From a checkpoint of a small mixture-of-experts model trained on Wikipedia.
Size: 9 layers, width 256, 51.6M parameters.
Training: a variant of Muon for the experts, 263M tokens, 3837 steps.
Below are experts of layer 6 (counted from 0) of a mixture-of-experts language model. Rows are named router (the router's row for the expert) and show model dimensions 0-255. Each number is 128 + 32 x the weight over its row's rms, rounded and kept within 0 to 255. Numbers have three digits each.
After each expert's rows: a language model's description of what the expert responds to. This comes from a sample of Wikipedia text that the model never trained on.

# expert 21
router:091151086153057180109115115147152117119179158123158118065130179096110127062116082117116095081138078096122131110140173089140097101179067100118114147107155125086120172130146114138106120155091188160127120084093141099164108159144103075096142134103158144097113181117149091054104152140177126136112170093167132156073169116191139136065207094127150130168115121192117081138100151129140148169108163113089137156192151095093162119161117082101153164142131049202157157076159110098085082104097143134145142077101148116094101153156122054176111097176100159140160144125085115120114114122138136143169174103107092068169150115117071135094157116167113102155154169146140125082108092143185109158156169142133105111180135163093144143168140128104150130125106177157085065081138121074108150129100138
It responds to: Linking verbs and prepositions. Prepositions and verbs that link a noun to a role or source, mostly as, from, by, became, including, as in "referred to whites as".

# expert 39
router:115088052178113099082122150163165120125115133126137138077140121123129119091033164154119128158095103096153113114174075080100184190132054062115150120169174064124102109114120112112152160142134163127105123120130138097095096108098105127079100115081139076063156153142109101120154080078131131132100172126122136114114106146151120101154126157175148185115127107104122146221127138102133155086089159095101119112165140168116081092190123103220153164140123150174139103120183120123155061201106120129140124107124152163103099117184110072113156138143128115070128185091143126115174163142182159159137106112053096127127230130192146102097147129154135109150127103135086172138121128113195070155082120107166120152138172137093154166161167161128105134121124109125114147168107121101096094096149103
It responds to: Descriptive conjunctions. Mostly and, or, a, with in physical descriptions of plants, buildings and places, such as white or yellowish, sand and cacti.

# expert 11
router:125109102159118190158101142138099126091109126106150135135099146126191116202096190128149164112129090116145173186098129121114132187159112153102097105080097112114111147144093125055145137108164168084115087107147150081136106152123122110088122155132108135185156155131134154094141157133074122119178156184136116114132110132115120145146079147119125130122154113187077139102142159131123133133097093165151137119135160098148114122091185075104120101133106142116144151134080147071099129080090143080151116053110125132115103118138144116117124137141141166097187054092070134118101063093041112188118173062187189127159182148104110179088084116092122132161124096135123102166157157109162162165127125084171036122179100112185112097130152141154184153147163171122160130155173220078171133192160113
It responds to: Line breaks. Line break tokens, especially those ending a heading, caption or table row just before a new table row or paragraph.

# expert 53
router:118110138108114166127128210065127104098112109136123163176147129175118104119158092114060181112174157129161114124098139129145158148126132173173165066142130166165077091144071087125096146069161135145099117095123171120084148076040104170201152110100071118159147088122110105094114121131148193126154153106124125173160131080107124154108118111122126084190113133134119094159095123062164095101187154158148103233080108141079125060122112103063118144117151177107085163127154129132152110100134169160114071201149126124100136126108154138080160104138090074157117169198166129113131157158124117128147150136131113126073075120079111119099123120204135106132102129107099152066095186139113122153099123112108166150143095085149129170165071172153113090140119117102148120092151138132138116116060140
It responds to: Latinate word middles. Middle pieces of long Latin-derived words after a prefix, before endings like ation or ed, such as neg-ot-iation, med-ic-ines, reg-ul.

# expert 7
router:138105108145086105137135215152112123103053140161167081125129028147083152118097135195142116099141165054159145120165084139128130085147092118050225120165137143119096150147110089123138151147068130089080175117126074108110124121152086153112124129146148164083136078101080098142109174094147131088066111152096119100126139129183125126169140097117143218012126112040153140199136069072128176082118115071084139125083112172146076096142101096085147127148162159131143163130125102155154087156119106141143123127118170129140124110137138135125152168087085127096120115096175125141137168149128155131103125139103138128184134140125096127105118132094117095108130113137113158189128136122069156142109122166169104124141156140159121178090106171152110180120147161127087096137141104182131117076126129
It responds to: Infobox and bio-table fields. Field words and adjective endings in infoboxes and data tables, such as Scientific, Phylum, extracellular, positive regulation, first place.

# expert 54
router:098099099084182141134156157110126094123126157120155115140147116215146164184166107198146190117136166085157149133136109155136107171139151190115177016159116157151122100212144142065138105116124115138088092122172119130117101212122163166139079200128174140116208111127120125157109131086110128146063148043179095073179184111148137147113088108089102126137103137067089190173147149161120143128115120183142126105109094087115119095099189089176097109124103142133175125119142154158144159112071168139161104098106151125090101167125167180164137144144182097146163080109139139125110086106110124121166158120130175154146076169127100141082145169130161132103157103144104186154140095139151149125136158105137119146123119173099131150136189139101098138149183133122117102184117157155110158153123144
It responds to: Section heading words. Words forming Wikipedia section headings and list labels, right after == markers, such as Career statistics, History, Cast, Track listing, Early life.

# expert 27
router:142115140136111087058164148064124079128144066081128153202189160119118124106129141130109136131136145107065108118181121138146187152073192127171144093074182181139078099127113190159090110150156076155172073086132148087099170067127152171173132085103095141133136140090098123154167130130129189116152140122126129144106073100120124134112149110157082057149137127111114090113101103063153118183151155153111106146095136153122191098109123102151132120109205132070128127138157138123104169098076118152134113157135140104109142166121166114089148118154074076145088129183169099138148124117109132082140109123173075126075151128112191100115150171124150206088112124129122089093102120172143146144099108143125189132057078125105113102135143135162161099155128201102190128165127137167135097065102179
It responds to: Mid-word name pieces. Middle pieces of proper names and rare words, often after C or Sp, such as Tro-j-ans, Cord-ill-era, Pil-gr-im, Cer-am-bycidae.

# expert 22
router:084119105164047110080114102126087062133124119131071144181141205147074138123096166135140095152110089158103088127114164116082181169062136122160156113137139074162144104103199206140123065129139116142067094126159120116103180122078164188123074097052204112151099109157129116140158146114122091167150139174110120141117067146118190117133106122172126068162129120123139100173156088138181127089109147110153147128108133117110115079204133080128166152095165122059109130107135098151144178164153084120107126160151096123136145110102169126152164069069153070129095176178144138156160120110119130139068103160152157115106136123137142061098126167194163108187130134114135120107102154188170133098097153105123185144079149113134088094119143122134124160128178118123119156115089149139135093122147153
It responds to: Mid-word consonant pieces. Word-internal pieces with b and other consonant clusters in common nouns, such as b(ab)ies, ab(b)ey, voc(ab)ulary, bar, par, hydro.

# expert 10
router:149152148095179127118120095195161147115118114143097121071132138119105136093165099110106098140083103102164178139118176090132135122147126131157095129153166128084148140175160103123132124112104106169104169059166107127196078115071086074176147091064123168115087150117089105098076159154140122138156139138116152157133163139175122100100169137141161160183102116163122115144101171180082141116093164095080138154187135110096178137151145097112148129112128113115173122158157143122129029155197178137098096097073162164164104144106109113122052109162103136152188104071082114145125152141133162101199135139097061113189165095144115120118127169122113098169167158153093091121137116210143128123186139161160090218129175128095155113171112085160151128134137160113069152114115151107164163177142089
It responds to: Linking prepositions. Prepositions that link a noun to what follows, above all of, also for, about, among, between, by, as in one of, Rob Owen of.

# expert 55
router:139114138078119083091105107128149108178114098183144145127158134099090083056145159131198133130112111147137070109134087173124164105101135117153112114123139130133128133085130155166131094113192109141172141109142095130133157143135124141119095151098212153150111132112159193106157111161063099091149171124089086096108127176161116150140129111153123091211093160126147096130123140166109160087154084158180191123101130102099170104138126199105134137101194199153127115144095110109065210046159112170142095113157110117164172120149190158134156099120146114179124140118150098165163081100094105126077112103126121123156149119066186094165141110136204137092111110104163105151123182156155106088125126147165205158109135057117105072169064075109149120119151086139131120125092150161140106094166159
It responds to: Foreign name fragments. Second pieces of foreign, mostly Slavic, Baltic, German or Japanese names after a capital initial, such as J-el-gava, H-r-vace, S-ich-uan.

# expert 25
router:138135116145173136144139113169180085103162155097134137065104183144133155130102110142061132147123085147165141090108096098117087134138062075140133097192161076150161112130117102114152179157154187139164094168082120071146097194144120104114108118111105068097152171167119109117120119117148111109053142092154177128087108144146154121126157119163161140127100156089074189175140201112137150113093139135121122112129104185092151122179138131189109141092127090153101154115166106135222079167114184142195145097092149131120069108119073116074091109202143135079146170126112118166144118185155141151125122147043094096151191098186126129102146079150133142105128099083142107146122120101224077150118107127122145143142144105057150133184128104147172149137105141113136084132154135121127106131169122
It responds to: Coordinating conjunctions. Conjunctions joining words or clauses, mostly and, also or, but, &, while, although, often after a comma or name.

# expert 56
router:097099128130075175125096136156130117142132137146147163162154125198124130139160124149153183101125082136196124100079165135141127105098122146155162129156114140186174103165174125132081115109160152130146152179135131116079164123106128166231085139100072141146127104142150144128138134125126113109151155148127121184155138150107153141113085091116126076132109144128115051137148104108185164163137151153153091204137117160096142120096142085125171083120063129006093188140196096117129139168154158109108078198192139084159148160150147123117136066148136105160115114148170131149112222132132106146116096118169129099075060143158094138147170145200131128155101141129117145128164166115109226168121125142087145090147092137172098154111142160151105140133112088136169120067113139154113114058150113
It responds to: Latinate word prefixes. Opening pieces of longer Latinate words split into tokens, such as rec, inf, rep-ublic, anti-in-fl-ammatory, cont-rolled.

# expert 63
router:123134150150169105163138182178143111125137137103123100150069159152128106127116163139103117096124118083210176147159059098114162152101084195130141076147139105078119140169130089097098114131133096101095128095120164126049074117155147185132127142119133165076144101098153092156117137059128097145098191090143122105161183125103103129094083125108121171061127056101164097131088167090108153119087143117176141128159121136162065150086086125165122141198095183113190100108101163122093115084078110087148130138190144096088109102165183164119145139127119149126085156141150140146153130115114141131072156114182097178169126160100100110145176168103113142156118076175061082143128087149092104070128098125168092121122177145149135151125190154130088176133159109161144150198117143109091156089087105
It responds to: Census and statistics subjects. Subject words in demographic and election prose, mainly there in "there were 2,937 people", plus population, census, households, votes.

# expert 4
router:129149128087130201082159065089114148101163091140134126104126148118148115123124140151158133173139133133098083158130120075139106109207154064111066148125148192182075168125058145148107143111200121119132083127110083132165072160126083087085068097109153114195111140128130124080167089208155131119104136126162125087125104136153178106144163142149128185109146145145142150112121148096083149130095129128114069073165115187096134113121095165135114102135118103163128098092144126156199111161159091137143151119104117113129090087086098139140082168134139208108120102061132155149113121113159092134106133087110164057161094067103091088114111068173146185098120088147096134186106109066151149164162150116149123084118133138150171134113066134119127124127151158111142055178159096115124110193179138
It responds to: Japanese names, table punctuation. First pieces of Japanese given names in tables and credit lists, such as Sh, Yosh, Nob. Also periods, parentheses and line breaks ending clauses or cells.

# expert 28
router:131139141138127104085134088184098121158103126179108094137129126129216156109162117156196120201121129083139037146131198112193143083111124105140113129112143188151123226130154167140107121140142134051091123109145123085168097147101112098134143100160118109192112117117123175119112105173111195159111059070111132136106062206113138117117117144191141113116136101110094108125145062142116135144034083180140091087131108107126154130175111191086077134157085115140071091126106117117169195111183106143148136142174185123157132143134097145137165137139160130098153155106158102153151140119096140123119089144157146121106098128067128117120123152061201174132088167142099149132134130107138109150102140138097159069138128151166120123070085086091135103154091135107167097139110074118099127116144127
It responds to: Initial capital letters. Single capital letters, mostly K, S, B, starting foreign names after hyphens, pipes or colons, such as Ust-Kamenogorsk, Kerman, Shandong.

# expert 40
router:091123117165107145167150090077091147146202148086123118123102213131149109063138130088124148071143103160157139111134147158102143123094075113134148170137087072053142124184113114180139124083125169128152125128130131158093072115224186125153158168144112125137159141118134127112111143109107146151115151127221100150099157125113144100069153167149176185078152156127135116118105119117089077100188159094121139126158108161210037125099163107170101088111135171141162074128114126100152077096123136088130120097165100072124088121107099191159129131189115105148117152142124120145096129124075174108121157173131112144095076117102115174175151119156130120150131138114133100159149104132128161100160160115157122118067100136059062139153148166112117115144110051126113137194208108136088145147110105
It responds to: Object nouns and pronouns. Object pronouns and plural nouns ending noun phrases in prose, such as him, them, themselves, patients, participants, authorities.

# expert 9
router:173094147162143134155104124154153092058152096149131137084132142111134118158112124061118127132125115097144185087110180129123082082167172136157144171150120122077132160177188135147103118159110118153149116124163091091180096155082059089141153084100161142149119139156111127141103148132136170072147097133138142069134151067144145104125138157130131144184146132136115093148089147179143200094063153132065130160164139089072175148132134117089141119146154056147177116126161154168090126148177141122130132088100121166095104142124140121085101080166087174183138167069103121121190115184114162090160141108070148090185182138137118112155136142141110134179171140125082107110139083167182153103134096109139064173178181153061164113078134142169146110159110197112117132066091138136148169162152069
It responds to: Temporal/locative prepositions. Prepositions like in, during, within, throughout, especially sentence-initial In before years or the, as in "In 1952," or "in 2007".

# expert 61
router:125113133175087104124107134159132110144102176152065087163137040148119157119160181116160157168115115057149091112067121158106123091102154072093119168109123180187122110121165123088076156077061106092103196096120093137084115109138110084162088105083082154137118120095150154213125153085124137139133177137122117160137099148085158091127064105185085120108144126150130053116115093127161196151074135131050081050156133091140152085163151134147137112168150162109129112118131112135148129148126128177177091155170140079165157102148148139128109106122114138057118109154103152130181079094115149124103086136150131154134136141144158090103117120072096118112126100095122192140141139104127212120097130128140133115153152164146156157069076121167159131124117084125153066087090073123091087089134132
It responds to: Capital word-initial letters. Capital first letters or pieces of taxonomic and proper names, such as L in Lamiinae, C in Cretaceous, Pl, Gl, Pseud.

# expert 60
router:106100125188178133137177122152065148088113098141109129128118112058081170107151141140079156102087152144102131122114144215098163182107093182126131178166150084115136112092095095130135176132150089159046084138179147125118112091121137119129116168147106114103142115158071117167154128100144144184104154146119102086164074162153089145089129175137174171058125099098113101161137168146105153120152144045173202128106178168162039188143175059138138094100165173115117101107085162184158109171132122078106114089145060163114121156106119175151181137156153108166101120153174087121156142153105105143102130195071153181075104106104120150142150149132116084106116121149163146104121117150135109098104090141151088126102118097143093136178124130116104153101133108177105158154144065117138138128119152
It responds to: Noun-phrase content words. Adjectives and nouns just after a, an or new, starting a noun phrase, such as a brief, a staff, an acoustic, contract, yard.

# expert 41
router:170139153100144086079125078147196131093089164122102071180120124099138159121116155161135102120127131101079081100138128110142197079109115054101120123154100205173055196110114160124100107172139120120146109121128128175050193138094130144119123139123179141157127156089115154105135125099076104096125099161077152126115088116125107119155119112141058105086107103161106177097102092092125156151150095165147124072150154111151125118142061173122131107156179085096057175153143173164163150156158155174097157089112183097148090114098165126107120177119121150071138107122128115135174099154148071166107098111170169136154131138097193101106167136044069177062102140140108105137113119107138125138189115082122167062157098133152094081052148124134137152175118153121149126160132122108138120122126098
It responds to: Capital initials in tables. Capital letters and short uppercase abbreviations starting names in tables, such as R in Roush Racing, state codes RI, D.C., car makes.

# expert 1
router:111135123161176102130147169160126151125170126148134130118137140117114136091119139126100122094095154130110169106126129133124165127153144169071141154108104006088119143146122116167081164155125166205075211107146138147155124152128121105077164157116085090067106129130135079145177161095103122164115102116127090170153082139125085179099123145138200152073139089106105173096133092066141070078109116106105119137157079119101067133145122061099149123108133082146153097103123151116167104150129145171174077106135097193067116176112101196161141152110095143103146179112122100159099153190157097088154140149075077176180109094149110168113156143160105118104145154136106161166160119116109099103162047159133151140130141160126111107147118116105103167039122056095084176145125138095140190134119143
It responds to: Numbers and quantifiers. Counting words, ordinals and quantifiers after the, a or of, such as one, two, first, some, most, several.

# expert 14
router:123135114121191102122160157074215140123124148108141127144154096136111144209081152096165151159177169109080107116168119168099133136176185166111080128129080116073155137161124148134095146168117121110087185114093160138092183131113093179078155131106110101076126188131173151171171131138119088127191092172147109150128151144108132123115080127049169139119176075166131200047102111140077081128078087135131159129183124103171140103142091133097142140116137040167102117104082140096159093153135106179130126179102104172121127124099145164167119132084142128086114206139153155075127111142132130093136126101120080182179149138141165161145102155061121148100145167187119158134125108101093141135172088139177127105156169128133110087096143147077129125090136093092140133131127125130167132111060089
It responds to: Numbers in tables and scores. Standalone numbers starting a numeric token, mostly in table cells, scores, rankings and dates, such as 4–1, 8th, 24 January.

# expert 12
router:150074129096145173160064121134104100159173134122107114205164093068105106109119144125100156181120122095177118130083094146149106116137112116118105114140135097125110132152084040152039111112099166148163166091092099139108126104159160089074135069141109086167157166171134100162113147118147091096100143117109157101195143164114092088121130171155082156091080150155099146165111088159137106100114071142160144120148126160109122145170116179136121122129170136088079146088190097188186093141091133144118147106105134132132220111083227152093139095038112129083108089080117178157137144127125134097076183102113149142158120113139128090138113097140162174197117123112179164144108138107108126182132131142094124105151096112112095093090088123144146114173113126135141117118213116172139082114089163
It responds to: LaTeX math markup. Symbols and command pieces inside LaTeX formulas and chemical notation, such as backslashes, braces, underscores, dollar signs and mathbf.